{
  "n_layer": 15,
  "d_model": 256,
  "n_experts": 64,
  "experts_per_token": 2,
  "d_expert": 64,
  "d_shared_expert": 0,
  "activation": "drelu",
  "moe_layers": [0, 1, 2, 3, 4, 5, 6, 7, 8, 9, 10, 11, 12, 13, 14],
  "router_score": "softmax",
  "normalize_top_k": false,
  "routed_scale": 5.66,
  "balance_loss": 0.000609,
  "balance_bias": true,
  "init_std_router": 0.0353,
  "lr_router": 0.000338,
  "vocab_size": 8192,
  "norm": "layernorm",
  "norm_eps": 1e-05,
  "tie_embeddings": true,
  "optimizer": "soap_variant",
  "lr": 0.00451,
  "beta1": 0.95,
  "beta2": 0.98,
  "batch_tokens": 65536,
  "seq_len": 256,
  "train_tokens": 429100000,
  "steps": 6548,
  "dataset": "wikipedia_en"
}
Below are experts of layer 10 (counted from 0) of a mixture-of-experts language model. Rows are named router (the router's row for the expert), gate (a neuron's input weights, with its number), up (a neuron's input weights, with its number) and show model dimensions 0-127. Each number is 200 + 20 x the weight over its row's rms, rounded and kept within 0 to 999.
After each expert's rows: "mostly gets" lists some tokens that are sent to it at least half of the time. This comes from a sample of Wikipedia text that the model never trained on.

# expert 60
router,191,175,187,190,192,226,198,194,221,189,208,194,207,235,223,199,205,209,226,158,199,175,205,205,211,214,186,218,218,179,214,225,221,162,188,209,209,174,192,199,218,182,186,188,190,188,173,198,202,180,223,200,215,195,214,234,170,186,231,158,215,164,194,180,219,192,163,218,205,193,176,189,203,179,197,187,238,193,210,201,176,198,217,239,208,209,209,244,221,178,183,190,198,202,170,189,209,212,172,174,185,201,209,187,203,181,166,189,171,222,194,210,187,164,186,211,194,197,203,220,237,195,195,190,234,217,215,227
gate0,201,192,218,186,228,217,215,216,210,243,215,195,221,195,195,201,229,187,224,183,220,209,206,184,199,212,158,244,158,192,230,194,207,207,210,238,180,183,179,191,215,214,194,196,204,172,170,205,222,189,202,198,209,224,217,221,170,224,193,180,211,175,220,225,215,187,207,232,160,220,183,180,196,176,204,205,221,186,218,170,193,191,205,184,200,204,197,229,214,152,204,184,193,215,198,222,216,219,217,150,210,184,187,187,198,216,158,163,207,205,199,189,180,194,147,177,195,230,208,181,230,172,227,221,220,202,187,215
up0,209,215,247,214,225,219,206,187,215,238,218,193,234,187,183,191,191,168,230,190,222,204,229,191,187,211,170,215,166,187,215,204,176,186,199,226,171,173,179,206,211,213,178,196,218,144,167,213,222,196,209,180,210,219,211,217,158,225,202,185,216,170,203,219,206,190,180,223,175,205,174,193,196,184,206,203,206,174,213,176,203,184,210,184,181,184,189,193,209,183,225,187,184,213,201,219,221,204,202,156,200,188,207,192,195,218,192,171,202,202,180,201,197,195,145,172,184,242,215,178,220,170,236,214,217,202,183,210
mostly gets: " one", "also", " never", " founder", " formerly", " part"

# expert 28
router,185,212,204,187,180,190,209,233,214,182,221,220,217,184,226,167,191,177,200,202,225,241,163,148,211,202,212,172,184,215,182,171,182,200,225,196,187,238,228,222,215,181,183,223,200,194,201,205,180,214,203,170,228,225,208,227,199,207,176,195,184,182,182,194,206,163,201,229,163,190,201,205,200,214,184,218,175,171,175,193,200,204,200,199,211,197,204,197,225,202,207,212,201,204,190,227,225,178,211,204,185,188,175,188,182,220,221,202,229,211,231,190,243,202,211,188,203,203,156,207,215,220,225,174,208,193,195,214
gate0,177,215,214,192,216,229,225,264,165,190,237,189,193,204,200,209,216,230,190,168,215,182,181,167,178,227,211,163,186,188,191,207,188,213,200,182,212,211,192,209,176,180,187,195,195,189,205,209,192,197,210,169,197,194,178,163,204,197,205,195,186,171,204,240,201,232,220,180,193,177,204,176,180,226,186,207,196,206,207,216,155,199,170,181,236,186,252,223,215,182,208,203,195,208,203,186,172,183,228,170,180,180,180,206,213,210,206,212,212,175,189,218,184,208,224,197,227,193,193,226,176,213,234,195,213,205,212,205
up0,199,220,214,178,223,219,203,232,175,187,238,196,193,205,205,206,233,229,193,174,195,184,173,188,201,224,216,163,170,198,212,220,195,203,201,173,210,201,199,244,176,178,192,195,193,220,211,211,207,198,212,160,194,192,159,149,205,209,203,182,191,171,197,238,196,239,214,199,213,190,201,193,175,225,183,200,186,207,183,209,173,231,179,180,250,191,239,218,204,178,219,217,196,216,194,169,180,211,230,182,178,186,175,192,207,205,222,210,205,172,176,210,206,194,220,188,213,217,193,230,186,206,212,188,213,234,193,215
mostly gets: " Phys", " legisl", " Comb", " ec", " Agric", " agric"

# expert 16
router,189,209,233,219,230,193,226,210,197,201,181,174,194,254,189,194,191,190,182,217,231,202,183,171,189,187,200,170,233,165,173,187,208,167,231,208,241,230,185,224,227,129,211,189,201,220,170,201,202,194,159,176,229,205,158,229,240,214,174,174,229,207,173,174,202,212,202,173,215,197,187,223,204,226,219,194,228,184,204,202,232,191,225,216,204,208,191,203,227,190,232,201,237,204,178,203,198,204,186,207,175,181,192,191,201,207,199,187,183,232,173,163,202,191,215,220,178,190,182,176,193,210,203,163,211,181,190,206
gate0,221,215,236,234,232,182,212,193,186,178,196,189,211,222,178,203,202,251,201,220,214,191,198,225,210,248,159,164,190,189,182,210,164,207,200,222,195,222,163,222,206,155,154,201,183,218,184,224,203,224,191,174,198,210,174,206,183,209,184,214,199,208,178,185,201,200,222,192,159,206,267,215,208,216,189,198,182,190,191,210,226,203,223,224,244,210,177,215,228,191,203,199,236,206,216,202,179,190,203,199,185,198,203,220,182,168,221,189,223,236,187,151,205,214,201,189,200,198,209,211,176,223,201,184,188,204,226,200
up0,240,202,252,224,231,184,206,211,190,187,205,180,212,205,169,204,209,246,187,221,200,183,212,238,216,229,146,180,197,190,177,214,163,198,199,198,211,220,182,228,189,159,148,219,192,214,201,230,198,223,187,176,196,197,181,211,173,220,189,197,197,231,195,179,190,203,221,198,188,210,259,212,189,219,187,212,171,200,189,208,220,201,219,230,233,192,173,203,219,186,211,190,215,203,228,209,177,187,207,216,198,200,198,207,182,160,221,174,211,222,175,157,214,198,200,194,206,188,206,192,200,235,206,185,178,212,219,208
mostly gets: " McK", " McC", " McG", " Gib", " Hug", " Gonz"

# expert 43
router,187,222,175,230,207,169,163,196,192,210,223,187,207,176,221,205,198,205,205,180,190,193,214,211,220,227,211,209,215,188,225,191,191,228,217,192,191,198,220,166,213,198,219,192,182,176,179,229,203,212,182,204,184,175,169,195,183,199,214,208,207,227,175,196,192,195,234,185,219,202,218,210,175,164,197,182,183,173,186,200,191,206,196,187,182,197,195,231,234,183,197,190,182,204,182,164,173,217,222,207,248,206,193,174,178,180,203,228,204,196,177,227,178,175,192,179,183,213,199,172,175,228,171,188,206,199,198,200
gate0,209,180,214,236,250,206,182,221,189,220,196,206,203,211,201,161,205,194,208,187,189,194,193,200,198,207,226,216,184,190,204,190,185,178,204,188,222,184,231,213,205,162,207,209,195,189,190,200,218,184,220,166,213,166,228,228,178,192,209,179,230,214,238,185,193,191,208,184,219,176,210,184,178,162,194,209,173,215,205,246,200,207,203,203,166,192,228,161,197,201,219,205,203,200,223,194,217,197,179,224,193,162,206,178,224,198,211,162,204,171,184,195,190,190,178,192,180,199,208,182,238,176,239,170,218,224,208,267
up0,210,174,227,228,237,214,188,212,183,225,205,195,193,218,180,181,194,180,195,194,209,206,188,205,198,206,227,209,183,188,196,205,179,191,209,200,217,189,231,201,210,175,186,211,187,190,220,208,210,202,225,183,230,171,207,221,197,181,222,226,222,224,216,185,183,195,218,179,223,181,198,178,168,154,186,153,174,213,218,209,191,223,201,196,159,194,228,168,175,204,205,193,191,215,219,200,214,215,181,182,197,194,190,191,226,176,212,160,203,169,160,207,199,185,167,209,185,202,194,187,255,182,229,161,213,218,189,254
mostly gets: "===", "==", " |\n\n", "====", "See", "Career"

# expert 48
router,211,259,179,217,189,195,202,199,172,204,204,216,210,230,216,179,172,196,199,211,186,171,231,224,209,194,178,220,196,212,218,237,179,202,229,208,205,196,217,206,184,214,199,195,202,221,172,167,160,202,193,201,197,184,203,202,221,182,211,203,175,220,205,194,190,227,221,211,223,174,197,245,207,227,195,207,206,164,173,155,220,211,218,230,172,201,167,214,204,219,214,194,142,192,214,167,206,190,235,227,228,220,195,205,179,198,214,193,226,236,165,214,222,194,204,211,210,244,171,214,173,223,202,188,187,168,221,177
gate0,199,185,205,200,181,178,144,197,195,181,197,217,206,128,185,208,236,207,172,246,193,204,205,161,185,206,196,195,219,196,177,208,217,204,225,224,201,199,153,193,196,184,208,218,212,193,193,212,189,232,227,155,170,196,199,197,186,181,198,167,200,182,158,246,210,203,190,193,186,196,233,225,173,194,248,191,185,201,208,187,229,179,241,246,190,228,180,209,189,197,211,182,201,184,201,199,193,148,183,170,191,196,192,202,212,234,180,181,210,220,231,185,220,154,196,185,238,193,200,216,223,209,167,191,217,167,197,193
up0,204,169,221,170,192,178,117,200,185,184,190,204,220,136,189,217,208,202,157,257,210,206,221,179,217,187,202,198,236,196,164,193,207,169,221,224,204,201,178,213,187,192,215,204,215,189,199,200,186,222,220,166,183,180,205,159,195,226,203,163,175,180,147,201,204,187,186,204,208,186,236,248,179,226,224,197,189,195,203,208,258,201,226,213,162,216,200,193,198,199,201,164,197,172,213,194,170,149,183,161,195,200,198,211,192,238,186,192,205,213,213,186,200,163,201,190,239,199,184,214,220,212,178,194,202,180,198,182
mostly gets: "),", "',", "\",", ");", "%,", ","

# expert 30
router,225,170,170,196,209,214,189,218,203,192,214,210,195,189,225,197,191,212,192,182,188,205,163,227,208,211,220,228,202,191,202,187,208,183,231,223,160,212,206,153,199,214,170,227,205,189,236,205,180,229,199,196,210,198,208,207,213,209,191,189,194,170,214,212,219,209,224,203,203,199,186,205,210,172,195,212,212,195,172,223,181,173,202,203,192,187,212,205,203,200,184,197,208,213,230,203,172,200,237,176,186,180,210,194,194,245,200,205,214,219,188,171,203,196,181,211,210,238,160,206,202,175,210,210,227,187,216,205
gate0,182,160,193,195,207,194,193,169,211,200,189,215,211,213,183,189,201,187,185,229,163,183,199,180,203,211,199,175,165,184,205,164,230,176,192,219,166,186,185,239,207,217,165,209,208,183,183,187,192,205,174,214,213,198,202,181,208,204,172,203,209,208,190,193,224,179,221,183,164,193,225,179,201,173,157,186,206,221,241,225,167,213,202,190,168,197,212,190,197,213,152,184,190,193,197,185,215,220,240,177,187,182,219,215,202,211,211,181,198,194,180,186,213,187,185,220,214,221,209,207,225,202,219,195,183,233,189,186
up0,175,156,203,210,213,194,196,166,199,206,177,226,206,221,170,181,211,183,196,236,167,187,202,184,198,208,209,188,160,206,207,172,228,177,198,232,171,194,180,232,206,221,169,202,216,183,187,185,181,218,169,230,219,200,198,181,203,203,177,199,204,201,197,205,216,181,224,182,159,164,220,173,193,171,160,185,212,204,242,214,154,217,213,183,174,193,217,185,195,222,159,189,196,198,204,175,217,209,242,185,180,187,226,218,200,198,218,189,195,191,184,178,201,199,188,217,208,230,209,213,216,200,205,206,205,227,195,185
mostly gets: " different", " political", " social", " various", " economic", " medical"

# expert 50
router,215,202,189,179,215,167,213,202,202,183,219,193,225,175,221,206,174,224,197,210,236,186,191,204,216,193,191,216,238,200,205,210,195,211,227,188,201,206,230,200,174,205,216,177,164,179,213,202,216,186,190,202,179,176,247,217,191,190,199,226,203,203,177,207,221,219,223,170,227,232,213,226,200,201,182,197,200,191,207,197,250,183,208,222,181,176,203,199,190,216,210,219,178,197,218,172,190,231,220,198,229,202,188,244,200,215,173,212,227,208,184,241,236,190,188,225,164,209,182,204,204,179,180,235,193,221,199,218
gate0,193,198,177,180,218,188,198,181,176,184,185,227,202,172,209,205,190,208,184,186,213,242,186,227,183,215,163,195,192,213,216,205,191,209,212,189,193,187,228,184,209,192,185,187,212,155,196,221,199,191,236,194,214,188,242,211,204,220,231,231,181,212,169,204,241,196,223,186,178,239,219,227,213,212,194,240,221,208,178,212,252,169,178,225,209,229,197,216,182,193,203,194,191,205,221,161,162,194,207,187,217,188,180,201,215,203,181,177,218,192,190,211,210,180,234,197,176,207,208,229,203,214,174,219,210,204,196,232
up0,195,203,190,171,203,213,205,195,171,192,199,246,199,174,200,209,205,204,177,187,226,242,196,222,175,183,167,198,206,199,210,210,202,193,205,209,200,189,226,219,193,176,185,198,217,173,205,206,207,187,245,194,203,185,241,194,219,218,224,233,185,201,183,191,241,200,221,190,182,240,216,208,206,217,202,246,220,209,192,211,246,175,183,234,197,222,216,224,182,209,206,187,202,208,226,166,156,198,221,174,223,183,194,210,226,203,186,181,191,177,195,208,206,208,218,193,167,209,221,229,191,218,181,221,202,195,187,226
mostly gets: ".\"", ".\"\n\n", "\".", " ===\n", "\"\n", "\".\n\n"

# expert 15
router,184,207,219,182,216,224,197,216,225,178,199,209,189,201,179,223,178,222,166,189,180,180,196,165,211,174,223,166,196,226,179,149,216,226,228,200,193,188,180,198,204,165,189,209,218,174,204,197,216,231,204,195,188,184,188,206,210,216,231,203,228,189,174,199,225,183,205,192,195,189,170,194,211,179,201,209,209,173,186,236,217,241,180,192,210,186,205,187,208,194,168,194,189,180,214,226,199,216,184,208,194,195,219,192,225,202,236,164,203,212,217,180,235,195,205,169,214,199,194,194,224,202,242,210,195,196,237,202
gate0,187,179,197,236,197,173,184,239,172,215,183,234,187,156,184,202,223,222,166,213,180,193,189,207,225,180,254,203,225,183,231,192,198,181,178,196,211,191,171,189,208,207,211,168,201,158,194,214,176,218,173,210,173,187,224,159,188,191,233,202,212,186,161,204,197,187,204,195,203,191,196,209,198,173,197,230,224,203,176,217,209,241,173,226,229,200,176,200,199,178,175,205,211,193,242,146,209,178,197,196,226,195,215,192,174,229,216,192,193,213,191,181,182,201,165,233,201,220,194,193,214,192,192,230,194,206,206,199
up0,194,213,226,212,192,193,187,215,152,219,214,204,178,166,163,162,239,214,186,213,186,180,233,201,222,200,226,198,193,196,211,202,226,192,176,208,229,198,155,193,196,225,195,180,200,181,177,208,200,226,186,195,196,178,226,158,200,189,220,199,221,174,159,195,186,201,163,205,190,206,216,192,216,202,209,224,220,183,190,230,232,187,205,207,206,206,184,191,199,202,197,187,199,203,222,154,194,200,179,203,243,202,171,185,171,229,234,181,195,218,173,167,212,193,159,222,201,223,208,207,218,200,192,243,179,206,193,185
mostly gets: " pan", " hor", " ide", "col", " mus", " weap"

# expert 33
router,214,222,178,219,174,200,198,194,146,196,178,180,220,185,189,238,192,220,174,234,219,188,201,198,179,211,175,210,177,224,183,219,207,208,199,219,195,229,196,177,224,222,198,166,178,192,209,197,198,201,185,153,224,195,210,211,180,187,202,168,185,219,218,176,184,221,208,169,185,244,186,191,217,197,217,203,175,217,197,160,194,182,208,177,222,184,203,210,159,207,198,216,180,186,182,196,197,193,204,188,176,210,247,208,222,210,197,199,221,172,191,238,221,206,223,241,188,193,201,197,205,221,202,167,232,230,217,207
gate0,176,202,217,187,183,191,182,171,207,227,169,184,195,200,219,158,202,214,197,221,201,156,192,188,177,217,212,228,243,209,197,214,205,207,195,165,240,221,183,177,166,174,187,183,181,172,185,204,160,190,174,243,188,153,204,198,202,191,213,215,202,184,235,235,224,218,205,210,174,214,178,186,195,205,183,212,203,243,232,212,177,223,215,227,190,186,206,220,198,205,206,214,225,189,198,219,205,179,197,206,187,201,217,249,199,184,205,195,156,187,206,210,208,199,218,203,232,209,203,173,175,184,222,178,236,217,200,167
up0,166,226,215,184,193,195,193,181,220,227,177,198,189,208,211,174,192,214,172,213,217,157,180,187,182,205,216,226,239,213,204,223,205,206,201,171,239,202,167,178,169,174,185,195,190,171,178,203,173,182,179,248,187,158,208,204,197,185,203,207,190,162,223,223,216,213,196,210,177,219,178,196,199,205,190,212,209,232,216,225,188,206,202,228,198,163,204,214,185,191,204,213,217,204,176,235,222,184,207,197,183,194,218,245,213,200,209,198,162,186,193,208,195,187,213,206,238,200,199,176,182,192,236,185,251,197,201,188
mostly gets: "″N", " —;", "%;", "′N", "/sq", "°N"

# expert 49
router,181,214,179,198,222,199,207,212,187,225,206,219,206,199,189,193,179,191,193,213,242,190,211,197,173,211,184,202,216,142,176,220,218,217,212,175,190,223,237,158,188,172,216,209,171,191,233,168,183,183,207,153,193,222,229,164,167,187,219,200,193,179,175,215,218,235,216,196,189,210,200,219,198,190,199,209,188,215,203,249,240,183,187,188,229,230,198,216,188,227,170,206,214,182,174,218,182,173,186,150,188,227,233,198,196,199,185,166,199,192,223,214,233,234,191,187,188,165,245,191,206,199,202,216,210,208,184,195
gate0,215,206,171,200,154,167,202,205,195,217,208,217,226,220,215,189,180,230,178,190,182,202,161,214,191,180,185,207,170,197,222,215,232,202,203,215,202,208,173,221,212,193,191,199,198,249,146,174,216,209,216,181,223,174,183,208,210,182,222,202,201,186,200,210,228,159,200,207,199,213,195,236,208,186,195,199,218,230,182,172,196,144,229,205,192,191,226,244,199,177,226,190,206,178,193,175,182,204,209,233,159,171,209,170,196,206,208,178,205,195,229,173,219,216,205,218,186,200,204,189,216,202,207,167,222,220,210,180
up0,198,209,190,200,173,174,216,203,204,203,196,209,226,227,205,186,184,246,184,185,166,215,157,213,194,158,174,192,178,202,212,219,229,219,197,208,199,213,186,236,196,191,197,195,202,225,156,182,199,179,214,187,227,183,169,205,213,173,232,221,211,187,188,202,221,185,199,211,224,203,197,237,219,188,204,206,222,222,184,195,207,133,230,205,183,186,216,242,211,173,227,207,185,195,201,177,201,209,214,230,152,157,198,178,183,211,202,183,203,193,239,176,216,224,182,214,200,190,207,213,194,215,220,155,213,218,221,184
mostly gets: "′", "}", ")", "\")", "%)", "]"

# expert 4
router,194,162,197,180,196,245,209,218,212,238,205,201,170,186,181,223,181,214,165,206,262,200,180,176,194,204,184,204,202,158,208,218,190,182,212,228,189,197,186,180,196,187,196,230,200,178,176,175,209,186,217,171,225,209,213,210,221,159,207,221,221,172,175,159,211,175,202,175,215,199,185,242,218,225,202,169,210,206,200,234,189,204,180,208,161,172,204,226,180,193,196,186,195,190,215,186,193,191,229,154,228,206,178,195,189,192,215,220,225,206,167,176,188,221,192,195,217,175,204,214,190,215,208,211,180,173,196,207
gate0,232,179,160,208,196,185,208,200,205,207,226,218,187,215,163,194,194,205,199,229,192,191,181,188,186,184,236,214,192,208,184,196,206,196,200,192,222,216,228,191,213,206,168,177,198,172,200,202,206,206,200,231,202,218,175,209,214,190,194,184,193,184,218,159,201,203,229,220,181,218,180,201,244,174,203,214,201,192,208,196,169,185,223,207,179,201,177,206,211,196,182,198,203,241,214,186,218,219,202,175,202,161,180,202,204,229,226,218,193,206,195,201,149,198,170,221,189,230,173,187,217,160,183,184,224,210,191,230
up0,211,178,165,195,208,181,228,203,196,215,218,227,210,204,168,196,192,209,200,241,180,184,215,181,192,190,194,227,191,225,179,195,197,197,190,193,215,204,226,164,227,219,179,181,184,200,205,195,208,192,194,228,215,222,181,215,189,204,190,197,188,194,235,161,218,206,221,215,190,229,187,176,258,159,209,178,200,212,195,201,175,201,229,204,163,191,188,221,228,188,201,197,207,235,197,175,210,219,220,167,210,177,178,195,193,241,225,214,205,231,180,220,162,191,199,231,201,251,174,194,217,177,189,177,193,208,201,212
mostly gets: "ensis", " disease", "osis", " fish", " cells", "atus"

# expert 59
router,178,210,238,179,181,190,185,187,234,213,184,245,225,199,170,201,161,241,213,192,186,227,180,217,206,180,207,206,215,205,186,188,204,213,194,167,227,199,190,221,240,207,192,187,195,198,219,214,227,191,170,150,216,215,185,212,261,170,184,198,222,189,203,236,218,181,185,174,224,213,234,198,196,182,226,221,198,205,225,196,207,171,221,205,205,186,202,225,200,225,207,238,162,184,189,169,196,160,203,209,203,177,220,181,213,220,215,194,178,207,216,187,179,200,208,199,206,186,214,208,181,212,219,203,165,208,196,170
gate0,153,189,210,221,193,182,191,220,234,219,186,211,187,210,190,213,188,225,166,192,196,224,205,179,223,193,191,209,199,192,188,216,199,206,194,203,233,190,216,207,167,209,216,227,219,187,219,199,203,210,168,198,180,175,208,217,243,227,199,175,236,206,181,210,226,235,222,212,203,210,213,206,204,215,215,178,188,221,239,238,202,198,210,198,150,177,224,184,189,225,195,223,198,251,224,184,200,176,199,192,181,189,187,183,189,183,200,205,183,179,232,193,212,187,218,183,200,208,192,216,153,214,196,204,210,221,200,201
up0,153,196,228,226,175,176,199,237,250,219,189,190,201,224,171,219,203,213,156,197,200,201,226,185,194,195,187,223,194,191,203,204,206,223,195,212,222,195,205,219,153,205,233,211,210,192,213,195,196,230,179,220,185,176,210,221,235,230,190,174,218,208,198,207,233,217,214,208,193,218,216,194,199,217,233,164,192,227,221,227,214,204,219,191,160,174,227,165,203,224,218,226,204,232,192,193,170,221,195,192,175,192,175,191,196,172,178,211,180,191,232,187,200,201,223,186,222,203,177,211,152,223,214,196,233,215,221,187
mostly gets: "34", "37", "30", "31", "38", "33"

# expert 56
router,230,204,206,232,187,198,195,227,218,179,208,222,235,189,190,191,193,162,189,202,209,218,212,190,232,192,212,208,205,216,210,174,188,214,228,203,228,231,207,195,167,218,199,195,216,218,188,200,180,171,206,156,167,234,199,197,178,178,235,221,195,218,203,216,200,201,223,160,182,215,212,175,215,156,202,180,194,213,226,214,245,239,205,185,238,205,208,194,182,173,193,205,173,180,213,189,224,213,236,217,202,197,192,195,179,181,211,235,200,178,216,214,186,214,178,215,184,242,167,214,153,202,218,166,201,169,194,183
gate0,196,196,169,192,175,191,221,205,199,210,176,215,181,182,190,196,186,190,208,153,184,206,241,232,181,197,189,176,187,196,157,203,200,225,222,238,212,218,173,213,196,179,195,212,183,200,176,201,217,207,209,195,179,180,199,214,217,180,232,200,188,201,194,171,211,222,192,192,202,225,213,204,203,183,242,203,194,200,226,223,211,190,201,177,182,197,236,173,197,217,191,202,183,195,191,197,207,207,208,184,189,177,181,202,193,214,194,215,161,238,197,175,141,194,205,203,184,188,189,234,188,206,234,194,222,247,224,173
up0,218,202,156,180,180,188,207,207,185,224,163,218,168,157,170,200,178,192,224,148,171,186,227,242,195,190,188,187,180,207,160,220,204,209,197,215,216,198,182,217,186,184,197,208,205,182,181,222,218,202,212,185,189,172,195,190,197,201,236,230,188,196,170,162,204,231,182,176,189,208,192,208,199,185,232,212,195,183,230,218,218,183,181,187,199,191,233,176,204,213,196,193,184,178,191,185,196,216,226,163,203,191,191,202,209,217,197,217,167,235,215,184,179,207,196,193,188,193,179,223,196,182,204,214,237,248,219,177
mostly gets: "|", "-", " Candidate", "=", "*\n", " •"

# expert 34
router,202,218,195,206,231,219,195,211,159,208,211,232,202,192,197,236,180,197,187,160,192,172,192,195,217,197,192,168,194,214,206,175,203,187,184,169,171,183,209,220,176,206,213,234,211,186,182,208,238,179,205,206,230,192,220,194,245,217,185,193,240,207,187,201,236,247,170,159,203,203,201,175,199,222,237,189,221,186,193,242,225,222,227,205,181,181,214,179,176,188,209,194,185,231,169,199,172,215,201,175,190,202,176,177,204,237,180,206,220,193,207,219,206,186,185,182,177,213,196,197,197,247,226,191,158,208,227,219
gate0,216,229,197,208,201,200,203,194,185,206,183,255,217,174,181,179,194,233,224,182,195,174,207,189,191,216,208,180,195,232,174,224,218,194,252,180,219,183,205,188,212,204,193,168,240,232,202,162,201,187,188,206,182,191,188,181,228,177,219,183,198,244,218,160,183,218,155,187,190,221,177,193,209,197,203,211,225,210,166,244,211,196,202,184,199,173,207,221,185,225,182,210,168,208,214,216,189,201,260,231,211,193,235,214,176,211,186,227,204,201,197,178,207,165,214,180,198,205,178,187,190,229,211,200,221,165,199,230
up0,220,242,181,211,223,210,203,212,179,213,180,243,243,184,171,202,200,229,226,194,201,201,208,183,202,199,216,193,185,242,195,203,226,195,222,185,210,197,214,190,192,208,201,193,230,231,219,169,231,225,173,184,189,190,190,166,218,181,218,194,200,219,201,175,209,199,168,198,203,186,169,181,198,202,201,213,228,190,160,253,216,181,213,177,198,165,205,225,177,229,187,196,187,218,201,232,178,213,253,221,226,190,222,213,182,217,199,257,213,198,208,168,210,175,226,166,201,188,173,177,188,204,203,220,206,178,194,224
mostly gets: " Love", " Girl", " Night", " Christmas", " Life", " Woman"

# expert 8
router,202,208,159,202,174,226,199,205,206,202,180,183,210,213,224,179,195,219,183,184,220,172,160,223,203,204,176,187,221,193,211,183,190,170,204,195,189,192,220,204,211,228,176,195,188,202,186,203,187,172,219,217,184,193,208,212,196,207,203,220,175,220,186,218,175,184,192,186,203,220,241,200,214,205,186,165,174,229,142,172,222,198,173,218,191,190,191,243,197,193,200,162,196,234,175,219,189,216,182,198,204,196,213,174,186,168,218,224,203,216,167,232,187,189,220,216,181,242,177,204,200,239,174,220,236,195,196,189
gate0,207,163,237,208,189,190,192,202,198,206,208,201,211,175,205,192,158,229,233,218,154,206,172,196,174,194,198,204,167,183,230,193,181,186,220,174,199,167,157,148,217,230,197,219,220,174,202,198,227,240,206,208,195,224,214,228,205,204,234,181,215,174,223,200,192,191,160,225,175,226,224,199,187,207,192,180,203,176,235,194,190,235,190,191,189,222,212,179,217,210,205,162,203,234,217,205,175,187,202,203,228,196,214,188,188,221,217,208,200,184,216,209,220,188,190,173,187,222,183,204,186,209,206,156,208,200,176,203
up0,209,155,221,206,187,182,188,210,203,203,195,199,214,179,221,186,169,223,208,213,141,222,158,217,160,206,206,206,177,186,218,184,191,196,206,171,212,173,166,164,203,216,200,216,209,164,211,194,203,219,194,195,194,239,223,234,190,203,227,164,228,188,222,199,187,191,169,232,180,218,218,182,180,210,214,187,192,180,230,204,190,251,205,193,210,241,215,189,233,205,202,191,194,216,215,219,182,179,211,202,217,199,201,195,186,215,196,189,183,174,220,219,208,178,209,177,190,196,189,212,190,208,186,163,182,208,176,228
mostly gets: "\".", ".\"", " while", " because", " although", " though"

# expert 27
router,221,205,188,219,190,178,191,171,208,223,197,186,216,195,195,160,190,183,199,236,188,229,219,186,154,183,198,223,196,163,209,223,226,214,202,210,195,186,186,180,171,210,177,203,196,189,217,196,195,202,193,216,194,202,177,190,183,207,206,162,195,222,221,203,197,171,220,193,172,189,180,226,224,168,208,221,203,197,215,179,238,212,215,180,147,205,179,219,162,262,162,186,198,224,195,185,194,199,199,216,202,189,211,211,217,203,231,219,202,206,177,235,226,233,166,189,199,193,164,201,189,223,198,194,211,204,197,213
gate0,183,202,218,200,235,189,235,197,226,190,205,201,206,168,216,167,187,213,219,174,210,213,185,241,195,240,164,185,192,201,175,161,208,188,201,203,232,230,195,207,214,199,210,225,200,193,200,213,182,208,211,207,216,200,196,209,166,194,145,213,188,202,213,185,186,183,186,205,199,224,169,185,216,180,235,156,167,184,201,200,183,174,232,185,171,188,190,192,215,178,183,204,200,197,168,213,211,238,190,171,201,201,196,211,218,211,166,168,184,241,206,191,205,200,216,232,167,252,230,194,216,168,200,219,201,231,208,230
up0,177,210,233,186,228,168,233,220,193,187,206,176,217,164,238,190,161,195,223,180,201,210,177,228,198,229,178,183,176,188,162,181,211,178,203,204,225,238,179,188,237,188,201,232,198,198,205,198,192,209,220,222,209,196,180,182,179,196,168,191,193,191,210,199,192,177,168,218,201,204,168,199,242,178,219,170,185,201,201,214,201,175,234,177,198,170,190,185,197,201,167,221,211,215,174,207,215,233,199,176,225,190,200,190,207,224,211,170,182,229,223,199,198,225,206,223,181,248,210,177,212,157,197,233,218,212,222,229
mostly gets: " Republican", " British", " German", " French", " Soviet", " Democratic"

# expert 22
router,181,185,235,204,230,202,235,174,192,195,177,218,181,188,175,242,191,245,216,220,182,211,212,155,217,188,225,216,204,222,166,182,172,190,195,193,207,208,204,196,238,200,191,189,207,224,229,196,237,246,205,217,202,201,222,195,221,188,228,214,201,187,187,162,225,184,212,220,212,194,194,218,252,194,211,209,203,213,212,215,159,217,241,190,180,204,171,163,192,211,178,227,200,208,218,192,206,174,179,216,190,183,224,226,186,200,197,195,206,194,197,196,204,163,168,222,179,201,201,219,196,209,181,217,219,197,204,200
gate0,231,195,166,219,231,211,204,188,189,217,213,222,209,255,197,186,211,230,183,239,199,194,211,198,222,194,189,173,182,215,189,168,160,210,165,211,218,224,204,217,191,218,191,217,227,169,222,194,195,219,185,184,227,214,223,172,195,229,217,176,206,182,208,236,205,180,205,224,197,203,213,182,199,226,211,222,193,213,215,190,168,192,213,205,158,208,197,198,171,230,170,204,211,210,214,223,229,171,231,208,207,232,217,211,174,216,209,186,165,189,178,167,219,199,184,206,191,235,224,212,212,215,159,172,182,189,194,196
up0,239,198,195,215,233,215,228,173,204,221,198,223,193,231,203,203,203,212,209,237,186,200,203,218,216,179,182,177,186,215,182,168,153,221,169,220,203,242,190,223,181,208,194,212,203,156,227,199,201,227,176,181,215,216,210,189,184,230,201,199,191,175,198,219,234,187,199,218,199,204,204,198,206,215,199,234,200,209,203,179,181,183,205,212,164,223,190,185,180,231,196,207,229,193,205,224,216,167,217,208,207,232,214,210,182,201,208,188,158,185,182,181,197,196,170,191,207,224,211,215,201,203,167,171,187,209,178,187
mostly gets: " j", " small", " large", "-year", " young", " strong"